{"n_experts": 80, "experts_per_token": 8, "n_empty_slots": 20, "routed_scale": 2.5, "balance_loss": 0.0144, "balance_bias": false, "router_noise": 0.05, "vocab_size": 16384, "beta1": 0.9}
Below are experts of layer 2 (counted from 0) of a mixture-of-experts language model. Rows are named router (the router's row for the expert) and show model dimensions 384-447. Each number is 128 + 24 x the weight over its row's rms, rounded and kept within 0 to 255. Numbers have three digits each.
After each expert's rows: a language model's description of what the expert responds to. This comes from a sample of Wikipedia text that the model never trained on.

# expert 40
router:137152126112176116147134135131109105114152125121112112188125095136129152157188137118103061123156119144141154108105119102137131137095121130084166139092126099139130084120100124108104111105135070
It responds to: Surname and word pieces

# expert 59
router:148121136149122143122121114147147134173158151164114114081145077135170158171131137134157127132104141172128161107100105172162096166135120130128144154097124080122145123117142071135081150114087160
It responds to: Word endings after stems

# expert 11
router:106096154184150146122118117164179116126160115127161093072114133104096138128128141143141145135127142120131123085142151171125148102108154118131166146118133121136152083130121126116122114102142155
It responds to: Name fragments, table cells

# expert 13
router:163135125141140158130089146146118109116134110135110113143138056107119144156136095113124127092174087135116139113107113128133114126078131110132168139135087115104153140098107134121111135131099090
It responds to: Name-fragment pieces

# expert 14
router:123140125136129116107126121119124138146123111100147121151124188155148105116113166136153143207100152090141080159177136126137131113137145110154125124145112111142123131117135140114145083152095160
It responds to: Mixed content words

# expert 19
router:075137137126105124123143154122097109123128132117147139149084147111098070125125168141146127149143107117148102141129139136157098131139169181142099105156130092093139143136166120139148104136113142
It responds to: Verbs and predicate words

# expert 37
router:115166097123103122092131161100116127152076146135101135163177153136136155136166127164101094157076157154135114143125106105099102153111092130113122128123109144165132124149117113138133102125135104
It responds to: Sentence-ending periods, word endings

# expert 16
router:158090106118156123137087144140156100133111138143125143107157134125142166128067067130141128142159149136122167150141148144155113160110129108114128104132160082120118130136145149141105130122128123
It responds to: Mid-word fragments

# expert 23
router:141095117114067178119116140128109121152136116125118142137114103148087145125093090118125133127155074089160109100113168130122122169133144087133151147137095159122125162086120160169090156138110116
It responds to: Name-internal word pieces

# expert 17
router:161138139150119129146111148143152137150142096122130119087114123143106127199144144137125145106104121108146124136126164154129116169088140145152134171117104151121124104110098127141135176085170122
It responds to: List dashes, sentence openers

# expert 60
router:125147130129135101165125116126113167125133125134146148104170166121107129142168122148110129077150122127134160099117130147130112136104107128081109115121092098139134148125109113095115126117138126
It responds to: Words after prepositions

# expert 5
router:142154100110110117138092130123129090112156167107099141111095113177165122116147135106106151193141178159147133167096118127054131130150113141133143106110170126102142136159132103085097098102113120
It responds to: Verb and noun suffixes

# expert 3
router:098129122150158080140163165084101146145139092085109145131100173125130122124138153083124096162114140126134121142186170108084142100126106132132114142130143117110139129093137129120138112148171128
It responds to: Word-initial prefixes

# expert 1
router:108089167204085137167141124150160142128160124105112081093152118119137172139102142146147108113142112140099145078105118139182135133118124121116137136109111118119140098127151133144091126101116172
It responds to: Mid-word letter chunks